{"experts_per_token": 4, "norm": "rmsnorm", "rope_theta": 500000.0, "parallel_block": false, "init_std_qkv": 0.0667, "warmup_steps": 200, "batch_tokens": 32768}
Below are experts of layer 8 (counted from 0) of a mixture-of-experts language model. Rows are named router (the router's row for the expert), gate (a neuron's input weights, with its number), up (a neuron's input weights, with its number) and show model dimensions 64-127. Each number is 128 + 32 x the weight over its row's rms, rounded and kept within 0 to 255. Numbers have three digits each.
Before each expert's rows: "mostly gets" lists some tokens that are sent to it at least half of the time. This comes from a sample of Wikipedia text that the model never trained on.

# expert 8
mostly gets: " comp", " cont", " mov", "oin", " stud", " rel"
router:091070184122128085124109144142166143121161111092107121107127134178175113094060086128176088124124142144126154171125116123118126112091126166107152094164179139100165108154132180141108156149146084
gate0:040085133189108118093110135148179092128161129118157153121175127098185114090121138138094142114126096093142131189145077125091121139177129127159165137208107112100170110111148147164085135198113112
up0:218145088104142090119088141177063139189130136152094162120074118144165150133110103165091140130140133161117201139104167111143104092130045076111134148125121167124029104161162125138164152088108121
gate1:139121138105192096121070103130111183140103154126024117103154096123132144108120117096154148099115112136073132146110108109100138146067156176130181146111182057099114142164175111082088175213105091
up1:124171133117084108113143091128085138099160136154183158172109090117127137113117144091081162090129088163133124135200126120163111156149144092095145118157149177133183108118201143154141124086171174
gate2:131129118098140149110081144147116159122074159094118113148126099126213134114114211087166115137114083149173139129166110062151139157102173153124162148138118150094143077121050110207151082090148123
up2:129180064139116159124118121089102112152205088118118122111148172157080092071109136152168128120113103164088137091091180161133167104105110152186139186095160102144093121115173152123110096152111092
gate3:165089124139117102129144144141110107119084161164099156066072187087120082095127145103142113162205196154160112094112115152165101079128121116114142117198129128139131134186120108152123093148161184
up3:172098146105072126101123087113175173132114145123150169132118152115078159151087157205085199092158148120107163148126151155066105163163093053162093125177113140133134128171146118140089135127111167
gate4:168145136169094170087143075093111098136128137155080143132110155156169142109028122112137122148085117124178188118096127129162176101192156125131176089155100166114092105140149112107070111099153117
up4:128139197125156108093143111115130128154203135157113133128180126144194095130148118158135113114142149185123169130157094076131101110160110166178175133126162120113098178162067110090048133149194119
gate5:151115107195084123140148107154149198186135124122157135139096134128105177108117120159101132155183101105183115176085173153107135135122115164114077145215154124086123066180109120157124111128125155
up5:170125166135148131106139134131133106110213142011125151144132153081166102122133110143104081100107146133106124146149137131105113181198152121116105176129085191129184113119131179109181101148161094
gate6:159078128136115109099093090086143142073126114137173121161125106143115051136157148099120150117057162095156167139126193153132096093073150128176147128154182166131157124122058125119070111147169125
up6:139147140129158110176096137121091104082096161135122131128150129090123176071125127120165090122162160176134119119084116043116098137127073120136152094126154137074129116084170100177206108159099111
gate7:115103121129092130104151150146151129181121135146110145175137111156169129142110101097143091152107106149176184173120137142127178127053106155094109130145201186093160160129142094143106160150137167
up7:061122117134147170161133097143110157123131161147098159100155133235206092113205088145208121190121103150162157109111202044100091118108117097142127106107138101116136161095095140137165151124171164
gate8:062099082173138153062105167131134135087153147107117126159100149146131088125117126215140088128146138144132188130078113183161136154171135167163158158071171139082151142120093172166102130134126090
up8:134185083097131109141124153136075111132131112109146182143115072162089174124109173120119151180095118099139191101122094150105079121103105181147118120148113122119132132141119091139100151137071106
gate9:058138121135131096129119175117119133174112166056102107137164170144173151103128122122147131147135107074115139172078205058118102090139103155066135116140132111210125113160094131113150098117189104
up9:113109138160096169111088146095096069132109119098141087153137151072102136179099095107125115155122115125086175123122123132138082180140111169140132185135163083134114175082159136099129059117123091
gate10:103083159120161210164080091085130146184153154152155121121088154133151156092099136090114123114150167127135166129085156086162107126109138195109175106107135152200214077071128097132110098158127092
up10:050111138122093078129132115045097116154116161131108111083118133142112120102176113083125091159167132118058128118113146111146100106134097175126099112141074146156087108118157074129085082079151154
gate11:128115081125059112144100141136188146114109139101105140115132165092069151175148153100180088160046100108077172126150150102125108131092092166130118095111111153127146128126177066134124150141167097
up11:140150144123122161093132145123050154162143113098123149071097157132171158162157087139169151107142161074175121176143134106126135146161091102120123167150179058100162149152132118103175203089044127
gate12:090185144109158100133093097090134158133102118127087087140116090141191128068124112089114175131122071146137075149125171106161154121134176166123128137160241126119110142162172149097131175128142113
up12:105066182122165078131133113107208121152130118111161158148060167117116108130113120128165133158159152139131127157148163138078041116126121121129088099104090084175128142112136139091142166035094139
gate13:102095159069121116116128134127133080070149123102148104093147134159122181079209135087103103093162186096118159209125121120097153164089122160099119115158145110181150156169130168149119160139142105
up13:118158122117116085146134150165156173131116089124127115132104121163191177058131162175124134122129139094060127074140074119085111113136126174133117081150115155107112124148085127176142137092138169
gate14:160165138122115133150097095074125059142159122083134131122084118122081183091142101199103131077122189099189116115091169118102124147098150109101076080109093121155217189134123128127170140138140127
up14:197132169094126099152132105130175129162121145174091149120156120132126176140088118128115163139126134119094159114115115150151109199205193126067104159081150115159077071152129115061086176120123164
gate15:144113135077119107105136142184108115167126092106137046126104085158152064090121058142146077074150106114152135143128125113160165163140139106097132083136101120207126177192162144158172178146115114
up15:085135164163137073100118086089186137125172117138155129118176151100191115118106142110106138147158095114125114061107134111122071123144128130162157138141136098043160133060167115188075064137178149
gate16:103076069075129096129164112108110112147183127159159093100150123114067158136084103172092120175115150139153129149180146126136107118130119188132163079164119105120147171142143154120032097100118116
up16:093085097052128175092150142098135169139117083128140165056159118111144104093085134149195126137086127118070157118054133094139177095110136120119144087173099154117171109155078089151110108099125195
gate17:147164145169085161149079103143111088144110129105021066083136156171135094077119124139151111089122096155115072102054074170131158120124120206145174084103125106105090134163102127112143142123127106
up17:125098114175094106118136158119102122125109147160103098120071147102197094112114139119103129076092072126101192142117154139194071160163121129103135112155151096124140157117171118157132122125164202
gate18:125091151098125134123042060181122093131135100142144120078192149112148165162107120105146122077059133125167126104098087112176165103144142140126086127190157151118133137147140177116140141087125167
up18:135124134157135127097151142115190164196105135111156181189113093078151118082096101090167110156121113120126127103116127146138064175164156133147087191096175152164084102131150109163137115147162143
gate19:104117116155138074100166123110117143134149091171181139104171121154128089113127103084086136196205186133148110154144133135134083114111134141119175126140123092111096088079099139082148110070091099
up19:148166128119077127124160130128110120179153133076169158124138140120162135161135138088104095169147173110151173203090133102100123198094083099099110146107109107158090128146101101131150115130101125
gate20:067081111118099167090052138091179115159179079067123070144092081136063180077170118125179130168136143184118108131186108089113166104123089150120102137145101119165112108110124092112126081148148148
up20:133145075140119111093098098110121118163101148141048148127130120154167158139107086140179112130144041161166137129073089144095148144105167130113109103158171204172115116167115106091124169119127126
gate21:102124183124120141105149117144114145147147138094056138111167150153182164094047137045161161125098094151182155136167173160141093148121071184105081171121112130149130088166067153144149130113166128
up21:067094220172126143128139185101075146129091200121099140111162148162152126120161124083122181113137105109149133059133126111146085099124090195171149086074098149092117133112102141131112123117080145
gate22:062083156098106124155120101127134142108102095118086104073109091148129162081088134132173119117113128168176167113104138123132154129084135154129097107147130107078176076157103174105175050092082089
up22:080102103092124089085118119138159141110131147115171112155150138131197178115129164126155143141100161055192122173145090111125137094100187061097168115170121085077052117130164128087117102142164127
gate23:094108122160114159144111110072098143112133095105128182145149115082117119144129114178149129132187206112112099122115134141072127129145114207130138117100117110078132108115116080164150160165073118
up23:115118180126155133165114185170147116157121190139110097172163115092124073134201082137116092141152135126117085162091137162144090125107151086102115138090154163083105120080133101153108111157078080
gate24:084069141111143195103108143100163197122150157111131142124147128216130144154139162135179154102135098122158201127140126187177132085123120143209150095131152166105179103157078171165090157130158153
up24:125136074139174083054143145131116106131087075123131145147121108146065116116098100179126160134171108159170123120113118127107125167067123155142111151103118118136072106164077144188150091130125085
gate25:128064153134079119123065130093158132155145117185164124140134121159150074146133063099122150123140139127136126158146207118132163140153167077141165115147137098077116129140077123161082166114164162
up25:112085086154141070133119136117108150050083114184042105119139180121141077129137173160162104137138073134155185115186093122115126165130101134119143164179140189164103077083197137155131074143153140
gate26:153126139143104149111140121124081166138132114169121112081118159134172102115093104074124136112082105167102171130137117099138107086144152180120106160150110180113113036094121144142166147190161133
up26:108124156116104189134118132103170142097118162162131133191099085085112157080169142107121117087051076174177128140156211164108129152135091125125143132125127078159127121153087172120177123175085116
gate27:052085182194102144118117088083158137109106073169128130125099129153133154146110112072192126160128094129108167122110201095179123080088116102142127153169082103094136109168050144093149084082130086
up27:191104137140121113121083124126102136103105103115084138138125121099125123108107088173131096113196118135158210116070109147099091138163104076108194117061178174101131184126072060178074106143168136
gate28:163061170047109093121046144140087156156120150125137104100133145120123150092102159143124152128162131152148141167141149138153122138102178182129142174089148103132144146146079113102115195191160139
up28:076225184201152142112157111107119100115202143121087102163166147061099118168180118158172133161165108139105092164078163150112175203091136116163148145116161183104152128114126123165162075075106121
gate29:167092148107135060141161077162139133193093118081140145167133148095120135116150131110135135186102169094112184156139127063196160106099124141151111151091091078105114075134132133141115135155155136
up29:141101124115136163114139129164190095136150100113114089074095133132088146162191141102164170173186123090145132082143168134117105127086156135184141105169106124120065138099145186144121033198100135
gate30:157097074121125164145128157160096193162142111158060140115134094116066197072094117113099121096140126132073142171086084108152070060156096183120116150175157142112073102103129139153148176167177093
up30:147153070171156106119121088172141134126153125148108108146168154174118183146128125121048164145130118162166112123099093142098154123112116172163169133056101112058162181152091130116141151086170109
gate31:134034168125124125139125178134166152116050142086171097111110138117123153118203137137146158151148102104161149186172158122117121112126141149119117111150173089153120157136131128093181174149188114
up31:122146114146126177135133075165087146149116134133124130121079165147108174116166116147132141138152130033158116153150104130076079171123141140111131161149154135145095101149129124147146142117066102
gate32:137185174107036133171155040134129146152184141109125177110140136204086106161096154082180118140148144141100124149191175143130150129092154121089126025166138114172198154096098136126153154111133138
up32:119103190148135095106149124114152167154101167146087142104116139087164109138137129058101115117066151153066136093080139089128103127145167125156177130125137181137115145183140094148131124114140130
gate33:060112157173136098151096150205177091177159140147116160132162120128127153181097164138115160138160118129153167130162161125124214166127118148113129125152083097106116114142098189147160175133121149
up33:154152119097125113173079137164105117115170180156118122062090166149154116104127142164113135165176142112109155156146133134122130145125090115121148125206087120132089116057093121101119138216165129
gate34:094105092197116089170120093077137149135148125118140114167181127160146153112062132102164138151120130111130161100156111171109096164121124195104124129116177086161157156109153158130115149048159122
up34:091111091129179135162160106124097143104159132134127125168085135150095135171094141124098094144090130084123137136217073139128075092117184125138068138071131166234111156048135176121125181150144142
gate35:097095197106137193141085140099076117118130078088138116022193112116075139106093147105115126060080143177151157108113108117160133148119141202086087156098154087170165134125099116159113094123080117
up35:053121144130134140130059076137181134118163133181138102133138138101122142134108091137132076070138129098014142121134093139103134134095142098156084088115156123104152121143177070175158159175167116
gate36:104106220106202114081136095131175077126148151087092128140067169091069094117134115103123120120138113125143107097153126127120132116091156098108133107089141118102098165102110125087158122118147125
up36:105149096179048100146149104134198167142119139161116083126056118127178167086090110114180114068154143166128098141110105120123126120098115066132099184092079165153110135106166160149131175134114111
gate37:144083116109129115109088114121183168141122125128184201152082161053193126045152127102126087143159112160154158128136100145140134125171092143145134081139157157104116126183127123175171127188159105
up37:113151171135114164157140075153143111113096124112137183169109164119129171121135164105101149176093114159151136091137087120162102216130070112149103157140153179146142073115148171171163099149134147
gate38:111094121105126097122146108145124150143124169148085142136106092154091116102070084117120115090157152084130142109133113101064119122124088109092160135083211092037093173066074135133199134117101036
up38:161150120101110097206071135159079106160178141120130164149105195089137152104092096073118116181182153112087048116104144124104140128151168181136093154140127144204177078121142121130137122142107125
gate39:134117119088077166115120128132114123165104142071125114130095163207170111191170145148115124142135124142151096210135166143177121120072158179149119165107126124101220147126154064126147119085128075
up39:145165142116120091162104132154106101107133139107129125104131119085118120058144111076078128129171147137107122102119127112113136153140056200161094165096117091157153118123198117145181132134094070
gate40:145171101144187101152103099126113083158138115157100142079153175100142217071160145150167151121140160157157172136123115103135144114138156107123110056203109154187197114155140135062147143218123173
up40:122119177069108120050064172192146122231145134121163190125149152092165083139132152150220129156110120141119106126114143170102135184172059132105171094146139159133155121103192152079117111127132167
gate41:108059111146124149095156152151197137134135111116118135138151139146094105121120149134147118113088173091197113136157061139141120137136138124089104142157135130098078170138137078105192031178156088
up41:143131080131149136076150132111087141095156115146144112105087135095081129132111124143132149092067142196173138164107147104184117124070097107154122142128126140142148157186143111138126140158119124
gate42:109116149134117183087128132155125140139109081076129080142125101168120110163118168097191174160124159117087175058078127167049176124133134187141160153087183133072136110158145097116128136127174110
up42:121162146076069089108113122178098080125127102147126191136136099168128090127144115163138141133121116154200095112131088098120117155124125082134154138174170102108106063097133148163152091089135151
gate43:154101162143128094169116151098185148157081109146148171105118136175146142120149148094153106099179120163092149139151142086103091084187152119164153073079156116098179099153128156164165132127150126
up43:147149109066147167141181096172100170122111124144115124189172087155132132172107146114111131109131187161176034125152093096155091145136170103100156196051126076118126159077139145098119150127114161
gate44:132117157138134144083108109147175089143131115145155126087160120204121131136137165105137077132123140122175086155099138121120190094142154102099131141160151125178120108121172107103163181134158121
up44:187135082210158147189178125078140155095138107108087145181159097105128100165098135145083103175163138092101132099122150095153171129100107155149128164155177156096141165090176097122149127161145128
gate45:103131205107134101085140103141214135144114098119106103152127137141194168139129132080137086179170118119132132148133120079130116118153173171074106123135175183126108145109161122113096100159109161
up45:147113204160182102161085180105124101133128115166096150113132052123163081078108132098121145143107164130120094139103078106144114154104151119162134090142196160134161097169151115048123098131103142
gate46:101106138100112091120108127119103167108162151121054129151027200101149148134120168102117102146188110100132150131148157131199176075144140153150140148096132183168078117122138142118147129119126185
up46:166175097091124122154091101129110078128101072103086079128056073138168139098148104174106141164148133103167118106103169181151143148120161162164116086076142173082131124087141123100167125097101112
gate47:058151105148138127127162100159137139149119163149081115120100105150124139142120095151124058086154081117157116131132146094187103123100077087121140092088138116105131092159146146100112180137183159
up47:124094171124192115052172121152109129155064100120125102136122092087091149109157128095123162125128137115111114119110106141125163108106114154095134118140106108168172166164148109119183096178110131

# expert 0
mostly gets: " J", " Ar", " ar", " John", "ob", "ib"
router:133083139052147154160127068075134159134187105135091124154180155150130156115118155148175089093136148133136160126094110134058148112055145133158131175159148184109135132112142150164170171072124138
gate0:139118118147105167164110128154157161131146092126026159153109126111105179110105139141138082102115093164100131138101090192103165074188156140141135128089157134123129142131200130096094164116080169
up0:162133178137104157111100121149108143128154115106185048127196125180147120204198128166105107147133131128125155139125111200120123103168115140056127121132144167147087109099162058095125161139130085
gate1:108147152112091157076173174148100126138116109101128134131197163155113069126124173168138166176084151133110165140137174084101081117147118149129158129098155248188118063070131096113088125101120117
up1:116093170123136149174109109171071167132103113200099130152142122124125124067162134123127046152133132148098117192186132141125147119159105138128107123154190103107093168134165101172159137147159091
gate2:101126117134166153109130066125129124145140108098137163153206167160086126162100134137208147133143185088119175040153154173143133033145106128146142173136082111131147102155106140178113138106111129
up2:079143130123126206110130098144175077079132148112069115154133134131140177100142060131140052160167072061133108148116070114126168113110179116148129098123128152142149143194157062130167175156106124
gate3:044153149110134121187171102128121179117208169067097108151136154120100139120169110155095169168146127183147126104138167134074095129111127161150106146127175183110152119115141141125157141110111116
up3:178129164125107093145119162162103094113159142122093128109158053140129133130096123123112175171098107020120158133112140138152131197169181143181156179150160106162134164145140111082104106134170137
gate4:137125139151101146114149131056109130160159143104094134152091143109144145151153201063081088128161146115121101054128143076081100186120101194129074117136153110139117169084107177104140140122118068
up4:094128216138136132119103121106155106183124111197155123120101117093084145073161126106113120161154081179133101135130127137116103121113135163213090096117153059169102142130119155124189112127131106
gate5:155085148118140163155191161110078119117191033121086141121069133163155114089187141155180104207136109119112141147056140106122121108101169112127176141116172140146173171137112171112148148103135117
up5:131084163129149140106167122082170122163103147167114088178131093178133130116125109166138130111165162122132128142161128194159149080075100189106138125152130164107067130160122102116116123168157110
gate6:172045137122155097160072141148174101129147108150124136171126202143193106105165125146158162103176138163124131108156173073115127121166145110144171109134116200099188127102079132146107135111078135
up6:158104100132126077156139137126104132109102071094171106165153146168217072096127131060148147085091133113163146136079119084100111113101114104130167150170148116164094109126057110133156151118189076
gate7:087064146161186097165116052126093054134046108141124081174155131139114148098108201126152141082116133141116170125089097129076126135092206163184103114138152130128172116154133149142152133082152159
up7:098082170139119158152149189130109101093102082104087121168102089098134110097113128202106095089128165151175197149120161086099129128116091060127155040121123089063119152122108082126074129104158129
gate8:057120100115134131137101130118134126139124114136164094092167138083088119106054095170174179157127147137139149131128117047104104178118081134110168154091148142146161088072100075136156177060172141
up8:119144105102098087091103151141186128143145152160115146187130087153162149127140123113090099084130141179153116147132124151052130179153151115105096111102114122110181102113181104141157142118125128
gate9:100070137109090101117141136094134119127127187120104119095115159095142170153094112106176088062169064155176155150115127108078119146145180142138146127078160105168129126146132128069139114135157088
up9:114145148162143124099134120148116130145079088111114145140162080111148155134104114192079057109046081157152147180071147123122135083097084121091164129137120164165051113118106106112169175204104115
gate10:122107191097153096161139094092086111095126120140168150134137154124130144078193102132145089121139135178170123170104113040062129114145129073110135120081137138114176103105145109164128149160091108
up10:132124181124131158141092131075170120125114099127149162117197123121126129102144158133071092149150120116153146103160107078142158135119113083107157142021024159108135121106114103107129218168152123
gate11:095117130146148158110080127079080097153070123138120128124131088127092103139109111109156174150088135111170164112067128074079112056125170155121159147136141136150160147163122187141126106114129203
up11:194180120127121134147124135099107141097112116110138079131137118159103120127104130101167098042159130114100103123151113148114100093145100166122125105103179153122181175167155130061147085077138114
gate12:075125152120147097120091119143113116161159103100105060086130171133150123144074154128151117115113179128096150095068133132112123163116142151167158213117156196157095091180122122154155182209145153
up12:125113156088094172133162106099116116142192085149063159140116073137144141130134124096113118170112143188151120155160167106094168128105108151097076122128109083184098127190149147146139136216081119
gate13:205094101122133127120127109112119149156154132116170065089169110134149146161148115126115101145095165205157130177143163121082144088123150094125165129109090103163180114125164135145150120089196119
up13:107157142109175172157087158134144102125128145161123090144120093166185144160134127081139078107130139091103128138154135106074151143126087131091122120157104133235150163091096148172156134173147138
gate14:173072093097149126171118096160098093178110123078124094136129185126124185128128200168150105156146145120112149125134121150127135150110111232179114137132116098136078107109164164168127123167167141
up14:111153134088142115074081115086171096093091152152124105105136111191098111184126133145143172134116112105154116178188143154183157149191130046102139174108086158103141117147139118193111113123091157
gate15:123175134155102096129122082155092170109147191085124125104148086140120065128120124181113149143126118083136064123133077164170130128111137111145113255107175146129174096169104095129187177098144151
up15:111135121105085148196127132142118096152121081121120142048142099145061125147159147145127087157064156153125096133172090123121138091061131123128096148133155105127096122141110067125190148168191181
gate16:112098109107111124099123163165189091125102155098084146114124163156147160076116200106123112086189143157090119121158153075077102074107143177091129136138112119169127128185108177142137116116068112
up16:165089142138169098095137138036150070121126128082164123125101127114118118094165202116089149113095115175111159095104092098108135187123119145107122143112161065086111155127151120125126097122105120
gate17:117115145101184123091226075104171094159106118109130119141091165121137115082121135114163133124101135115172141106041171090101132108088151158182065166159198097121118137112134195141119130120136107
up17:092125148094103150133114123122132210156108070128120181131157072078140160107076132163165106092096125112155137105103229047086194173144112122136074204121164137142115114109090133127186112120127115
gate18:148125140107099121084133165099171141095175111114135100124173139111152113103108144176137116131101182133124175107092108166081131142098119153163183139100101147133117132091089110128146205150086146
up18:098118162113108098086121134152156193154145090119060113173133125113186094162083175171116072167162133133186118149115112119119076141125163133071140100165132142112123082137097070127121099082139172
gate19:142194116085141128125070116137132147099179162150187127164197150131120161149101108090141208123119149119179148096091150114100106114114160153167069147127142146137164131134123123074098123113117104
up19:133152089055136150172153155135115126130112075131125103127196134150168091199131080204137120079167140073105122147175104167140181132071176164122166155096141088102136109133145139105139112102109141
gate20:163136124099087201090159147094144130118157139129142064173183157087170112165181089080168128127120107135156173116141185159075125135136149162077138104030173088077155107143102127085164061114110105
up20:111117078137154142070051133071157095123127118182101131132090125127091118109104124134086137106132116154139159121147061086135127157167122126067123139140126109123183136160195183215067119163116118
gate21:161128093120162096135116055115171104115148101104101153112146104135138155110153107232167120130104082085201121089117079145142106139122177112137106128134172198107123124090155127113169122140097087
up21:153168113207136130145120126134107140096149138121171109158097126103113135160154136146085162155081145086128083126161134142159117187137139114184111107064100096119115120100070195090099146162101109
gate22:072127107139110141128122161102096084152111110133134069105125100131153165186152126168120142196133106085140179099113091113160142157152040183113076172134157096133124154101134113168122146081162070
up22:081138118082180094083184113120081110136122140126082169095126152194161145125128143146130134096100108133140166108113112042166124125127146129119034118109142102183131119130095159110190196152147114
gate23:128083111096153141088127108149147139131120167125040127100118151142137145137108085218114131112103144138141140093102133090071162188078135130121152091077217160092165137117131055145161179122098091
up23:142180177070112150077107109157142099125117121080131126103163146133144096194207132135152145150106098192085120197106143124149043147104110144148165170122136194120139116148103103111148159163171086
gate24:115124150164178159132150094125130092199123110085099100161170160137127111130131124161197063144124191131104079184085065108149166107118141107136118121089116167168106158080128078131129106099168097
up24:179113130146104163104125137136173038116125093145151141155159153121128112145124115149093144175093159059128152157082221114170125094109140073110149116143138140158138119179127199110098082179162118
gate25:090114146098131167099066085170194158171144116085126108177139169152129112119164112117158147126114136155122101149063113135136143102130099120162107146186080225123147149139104151111147144194126120
up25:145096205143108105103123156100110039156049147165169138156129172104166119095107175120174088148106123151182118187146153152127095166140118139152099103141119113085136182123104145101126129143118075
gate26:142107134120205166153140100186092145152138133123126113127126134095157126150119114148085174167107122120116185096069107150151124184132125122134151156111182149122141146121134108099107185141121098
up26:153127148192165123047079161122161095128118118130100093117200127183139114105080137171087126179180125076150134160159130117169089099147116150101091155153118111101105114120137080126090120133162140
gate27:108115134108116096163022147099054126110115119156159096075094134164128144171126178145123099104124125095151126111071084090108145121084149148153156144080062075139057142126119039122169167096121078
up27:102152129121083114055105166172100067107144095097112122030127123108203144111071145141136110140164146111115093115104114106134198133154105096118107208115108157128110057107122057098141112133111139
gate28:124105151059107134159160126152168089147082108160139085141172123122120087123128138128169131155092097041111160150141179100061102143166066120137128123112113116177150106091089108099191095095129134
up28:112143126131116105179093123116137059097108119101132167129187096194098102128173123142072133100149123113148158149141136108112176159119120097137174145127086104150127103107088133096119032129134145
gate29:125106111082134142134124063097182171109130123139159155059134110118190154134130161104120154142141130127129124143100097089100041078120169118134045195141076132151120130168139201138129108158117134
up29:182148111109189131118059144091147137085134090123208110163129115131072067130143084159134099160141128148128114085106087139131119106102059183120109110148168148141164117174148074139206132177134127
gate30:161082110108166131141084145139110097149132141109157205190145099129055143123146157117144117134142141098166123087156124050050143083137060084091163161161125133207112123137147116106144152077092165
up30:121146091101172179138120147192150110141103134103101096165188111102156072089121112092100129099124170122070117166141133097093153078082184075088111059125092109097139096119143152117194146107112136
gate31:135094129101098139164161107120169196083132156083185074206155122096124143132095112131129103118155090169165161065100169108094100058130133100133163143141123112148142097131113191091132121178110122
up31:113129201132119112107118085132137138142127181133158153080100102113210103158123116119173127083063118143113105169140111147109146093123145121157100091143133134142142135135150081117072138050173080
gate32:130160138121073099095110090141120133203114099070112105142139084113167103098088156151118133105117149121178112107103105146116111187053093170122198095096137135110092184132123121120146084090126145
up32:113135121127154150118056157106080152165130135211120151147176128194138104138157127146149137137155081115201150137128097108129161150097061119113086102057116060101167131135142121134186142054142069
gate33:194146116138130132155166112049123120098188106132069091060165151126110112124142156157097149148126088125142124131113151147158162141131114080112122155170088102165116147119105084150187159163132088
up33:134068183203135118070108116152129091124091106144113118119080127168164131199095097148106163147085117227164117094103110105129135111075140161098170164122126165131076059119118103116166101153191137
gate34:146125153066154127138164057124165128155197095111130108156188128192123094142141176169139101146143152105128089139149193161133193150117135101120121120131139136137183123144194148195112115117062134
up34:151108195194134065102104148067136183164110109214209164102179135142164120115111088144164157110131129072115084108117148140128094113124138183179112099113125093143117153127122136171128078085094144
gate35:065145138120117127177096130124145104136209092161153109082115135157148106107178128156192126125125162175150177090123094157021130136076154127233145114143168140161102122099117065155127180166137095
up35:152097158143171114113141099112107175107096123148139087111142126098131134127126130106116124125136160120145162142079034130106113161127082138095089120061028118109101128027135100082145138134107204
gate36:158114130086135165134215070152165099131166157147132093089171126064153088168170100103131112138208105175139143129048099136102146102113136120136118136146137179113150137192117142204158153096141165
up36:145168092143086156114153165064123118057120050155130084129133127075176063183121124156127085085158164127100139134107165135098112110116090187149176129106108068087067096123116170145103111134131114
gate37:134104111111177150083125168130125119156141072175116155183105102112169064089091158134140170231091204150182125112097111124142106067058111124115111164070130155129105084102143100116147181121111190
up37:113082147125150092085153120209107163179138128118071162103122130150166134138135088157072140147158156108116140100170110124118171145033160117146076134095170156127133152096127094092115093120111110
gate38:072114105099201158111104135148050090130130112166144126096144126212120085138149105154145135082096147168151137101130159167103095074089146154079166022169147087110128130135142123052151124124158092
up38:146078106081146095137093169147089079132083073165192117060128146148091149143117167133110129174139111092106164096112129158133148108189136181137142092170084140168106136148157142107075083150153092
gate39:117085154084105065187090143154155112142147102134113170122145124170132163142090088114113142071189138134149130114122081110116042152092165145156150121118096107121131113126114167094186142105123139
up39:088155157102115089195076178142151187154113138076102124193076154123122159102153147127162170112119117140093149196126137118143152148183150185140126127149188109211131101174144118140101127168167053
gate40:081112094147130109126110110119147111077177135112098098142120182121182164105138136158096158171123133137228184135113128087087144082136089116150157056154102162126176082151114141113143151201108173
up40:094129132100043138134148097157107067100113156078115133120134137106134133071148106144108198077082141109169171184131123143107149182176181136177157123063083119104162113126141138134124147188088106
gate41:126053117078127159124125125101085200100136134095073137122169159134087157177119119176141156110087153147143160110126123107130102126075136124124087181086184155131139183130138158107173179144123102
up41:150149107165183128111197185129133103118134149137070101182127123077118133123103163191165138138142151092129130141091128126168101121056144172160191049131170126106127158024090143144150164114128142
gate42:192178089075127130128085118125097144145172155107083108176147146157116129050090149123139132097164122103094107081066156117133141100111126128154154132118113122155134111103120141144170127142161142
up42:107131130123173088086141099155119157183120100160057087208111140134095112108159143229100112144136131119101068134166136129158126098109095190103138097131083096118145080102135111151114089138154132
gate43:100120168132149154119038106080162132128136147179142124165167134128102097151106191101098127078212125092076170071117092158089179110078070158124124138129188153144154126142117123154147090145102126
up43:106231186159101104132080109180106060121127162125117157115163131114123174097091128158128146155111109088133075135133123185175093092094114190106104136078125124103130097118115101160104068133124124
gate44:116127095086095081133153082151099111131162133142144093059114128155088154158171057095153100142083069161109173148118054139152158136089137148089124135109118110103114145116111117139164117099100110
up44:086147080165187101077125137158124127089119168134164096109128067147103132101122105126119130115138123105160055156127119127135125099218125049076126138094145147185062121126134171118099060105136186
gate45:109058139135146163106125150102117144156147081118178136208163135099152151182159109146195130159182175106076169168122105127103082068156126153173131145087106144146130159011130142146088113101155102
up45:122182157139153117084166149137081112123115170135122164109153128129123147124121125167084105059132148152189079146093159121116110086140151103142196086195129120173075128069124213077102115094135126
gate46:167072142144092087077156109129110168118095162084167082125108137122101060130159125170108097105139199069140139090105173087181176068105087131154123127194116153135149088131101175131151136086165140
up46:084119057130096105101130150155102129136149120099074173052061140090098071089150098089160130110126125161114114159109141090094130094077097059144085168094151142105122102109157152139121124157113177
gate47:134191188069162137136024074148176114125128116182170173145116123172112113085150182122065155179110129071151145117124167115098140149092087137107135147097145146162162160099131142186115148074109101
up47:117143125111133112117168122138111148121103156173094120086117122146133154086107134106146137112080125083115180152123193134083150093135111087106208166081175175120090129215134136130172134145102119